Weights of a small mixture-of-experts language model, trained from scratch on English Wikipedia: width 384, 8 picks a token.
Below are experts of layer 10 (counted from 0) of a mixture-of-experts language model. Rows are named router (the router's row for the expert), gate (a neuron's input weights, with its number), up (a neuron's input weights, with its number) and show model dimensions 128-191. Each number is 200 + 40 x the weight over its row's rms, rounded and kept within 0 to 999.
Before each expert's rows: "mostly gets" lists some tokens that are sent to it at least half of the time. This comes from a sample of Wikipedia text that the model never trained on.

# expert 31
mostly gets: " its", " un", " under", " are", " has", " among"
router,175,113,245,166,218,195,216,205,212,265,181,249,199,156,243,266,220,186,266,155,191,281,165,178,126,205,168,252,189,171,149,212,219,247,241,174,212,175,179,162,233,280,193,189,184,237,191,260,202,190,161,167,187,200,235,220,223,144,195,185,232,292,182,216
gate0,125,241,124,297,162,228,227,300,204,190,165,210,194,205,201,238,209,154,248,170,206,169,157,224,186,224,166,227,190,190,197,207,292,228,211,229,176,155,167,112,248,220,176,217,159,184,269,257,132,119,151,232,150,241,173,312,142,164,191,162,217,222,175,192
up0,243,193,292,182,200,229,211,255,223,236,219,210,182,151,191,122,196,216,190,225,263,153,246,172,226,211,258,165,147,248,228,145,215,203,182,190,248,196,229,298,151,189,204,248,212,112,159,227,261,244,247,164,243,135,209,138,204,217,248,256,215,176,221,224
gate1,170,119,181,212,145,216,184,212,226,224,218,132,178,124,235,211,188,240,166,179,205,243,171,171,116,194,210,230,267,290,201,237,190,211,315,195,192,149,193,267,188,226,172,150,138,223,163,209,157,211,175,192,184,176,205,224,180,219,244,258,158,163,164,199
up1,172,197,205,331,209,220,248,178,178,147,193,186,201,172,170,203,187,213,140,245,190,208,152,223,183,185,167,249,244,173,191,218,203,186,249,239,214,183,180,157,187,251,207,162,176,196,186,255,227,228,126,177,191,267,195,200,103,140,257,176,237,204,96,199
gate2,176,206,234,144,194,171,230,222,290,288,264,202,173,155,161,127,207,160,283,169,263,191,231,116,132,193,219,226,244,136,172,230,221,182,182,186,181,168,243,232,226,242,176,219,242,181,283,218,192,249,146,180,273,197,222,250,173,204,179,189,229,152,162,237
up2,216,200,191,196,151,222,192,183,231,224,184,181,211,155,222,155,227,116,233,220,269,205,116,219,198,122,132,200,207,138,197,177,212,185,214,253,154,239,235,257,158,197,184,296,249,227,204,192,214,308,136,216,251,213,217,197,184,243,151,274,246,163,127,272

# expert 29
mostly gets: " United", " San", " December", " New", " Coordinates", "|---|---|---|"
router,211,211,195,193,168,224,151,185,204,216,181,193,220,186,144,184,144,282,248,205,245,177,195,156,245,201,152,241,155,195,192,238,251,238,132,214,101,230,139,209,222,231,205,235,108,245,140,235,198,194,216,281,167,217,200,200,156,277,155,242,186,201,173,233
gate0,233,181,176,194,271,145,189,210,127,145,215,242,207,196,230,200,221,218,258,198,212,258,221,256,225,217,161,159,212,235,290,185,226,229,235,273,219,202,156,211,169,152,196,212,114,174,211,294,157,159,189,195,207,203,180,228,183,173,160,265,153,260,139,204
up0,159,236,250,195,234,179,291,208,276,210,170,222,213,216,277,201,175,185,144,172,256,200,245,227,195,197,185,236,249,183,214,140,211,243,201,214,236,252,253,201,223,212,121,152,177,171,199,167,237,156,259,161,195,163,176,156,185,167,214,193,144,185,252,207
gate1,222,233,192,153,202,174,181,179,186,207,156,185,209,173,137,212,205,270,183,294,232,200,248,178,202,142,211,189,157,289,174,180,239,273,158,215,129,173,281,190,184,264,216,268,182,151,161,205,212,163,143,222,181,202,239,181,198,164,230,257,113,247,214,245
up1,174,87,162,207,190,225,218,221,191,180,193,221,197,141,114,219,177,227,183,207,242,223,164,283,207,169,167,266,228,186,138,207,153,119,154,214,237,238,213,265,226,213,179,186,248,178,252,243,121,172,103,142,202,200,172,243,271,203,196,216,244,208,223,221
gate2,208,279,175,200,106,228,129,274,180,261,187,211,183,232,183,130,227,190,239,162,175,190,205,213,174,263,139,204,198,152,225,228,234,207,180,223,263,223,125,239,181,274,220,224,246,227,184,193,184,188,248,241,137,194,201,251,194,226,128,228,178,167,202,203
up2,146,194,215,94,168,185,234,173,307,254,252,151,183,220,221,225,215,184,173,163,137,124,142,243,129,161,202,207,248,181,128,215,213,202,178,202,157,183,225,226,272,244,169,243,245,246,146,184,171,128,224,176,187,198,185,178,183,183,161,120,144,205,207,182

# expert 28
mostly gets: " re", " had", " Re", " they", " were", " who"
router,220,137,217,188,230,182,153,162,217,205,132,288,221,203,208,187,218,214,224,229,127,239,145,175,208,187,175,192,194,195,236,210,252,214,103,201,267,205,223,145,154,259,226,127,247,192,189,218,223,170,196,182,187,150,237,200,180,145,204,165,198,322,182,120
gate0,191,212,171,223,203,149,149,235,212,297,243,262,207,122,228,203,187,219,244,163,197,195,180,234,253,125,138,147,229,124,176,249,250,200,199,245,195,231,143,245,278,88,194,187,163,194,270,202,220,247,220,196,249,169,234,188,198,188,213,173,169,127,206,212
up0,214,218,218,176,233,219,157,219,206,206,252,192,206,197,176,127,181,194,197,187,232,161,242,248,188,180,150,277,165,194,223,185,194,170,183,233,241,187,313,210,227,215,242,214,223,236,175,170,94,227,215,232,171,294,125,291,155,172,245,180,207,130,176,204
gate1,209,224,187,201,134,153,230,216,260,127,190,248,204,168,260,131,204,193,205,228,214,255,92,245,247,162,132,172,194,153,173,279,258,264,193,229,203,224,170,214,202,170,220,217,237,233,265,263,210,164,216,242,164,184,250,174,224,149,144,237,220,279,206,217
up1,180,140,212,206,171,163,258,204,228,218,133,243,166,219,180,308,224,271,211,252,226,199,174,196,185,168,236,150,185,268,255,168,211,131,229,203,225,170,223,231,165,215,276,213,192,172,233,189,236,175,145,202,196,238,223,176,207,209,235,238,189,283,200,213
gate2,179,196,186,181,208,172,177,116,240,304,179,199,183,225,110,194,115,202,210,232,221,235,170,179,285,287,220,104,153,247,235,259,258,217,269,216,224,142,180,209,217,232,269,231,232,185,299,218,161,153,193,162,191,173,228,167,168,144,203,189,147,254,128,186
up2,271,186,157,99,211,218,173,207,243,160,214,263,195,195,224,214,195,174,215,154,177,173,146,210,255,229,226,205,212,257,136,126,182,202,247,214,218,205,207,160,254,127,152,182,163,222,213,176,261,220,286,242,179,198,252,244,215,266,199,140,246,223,268,177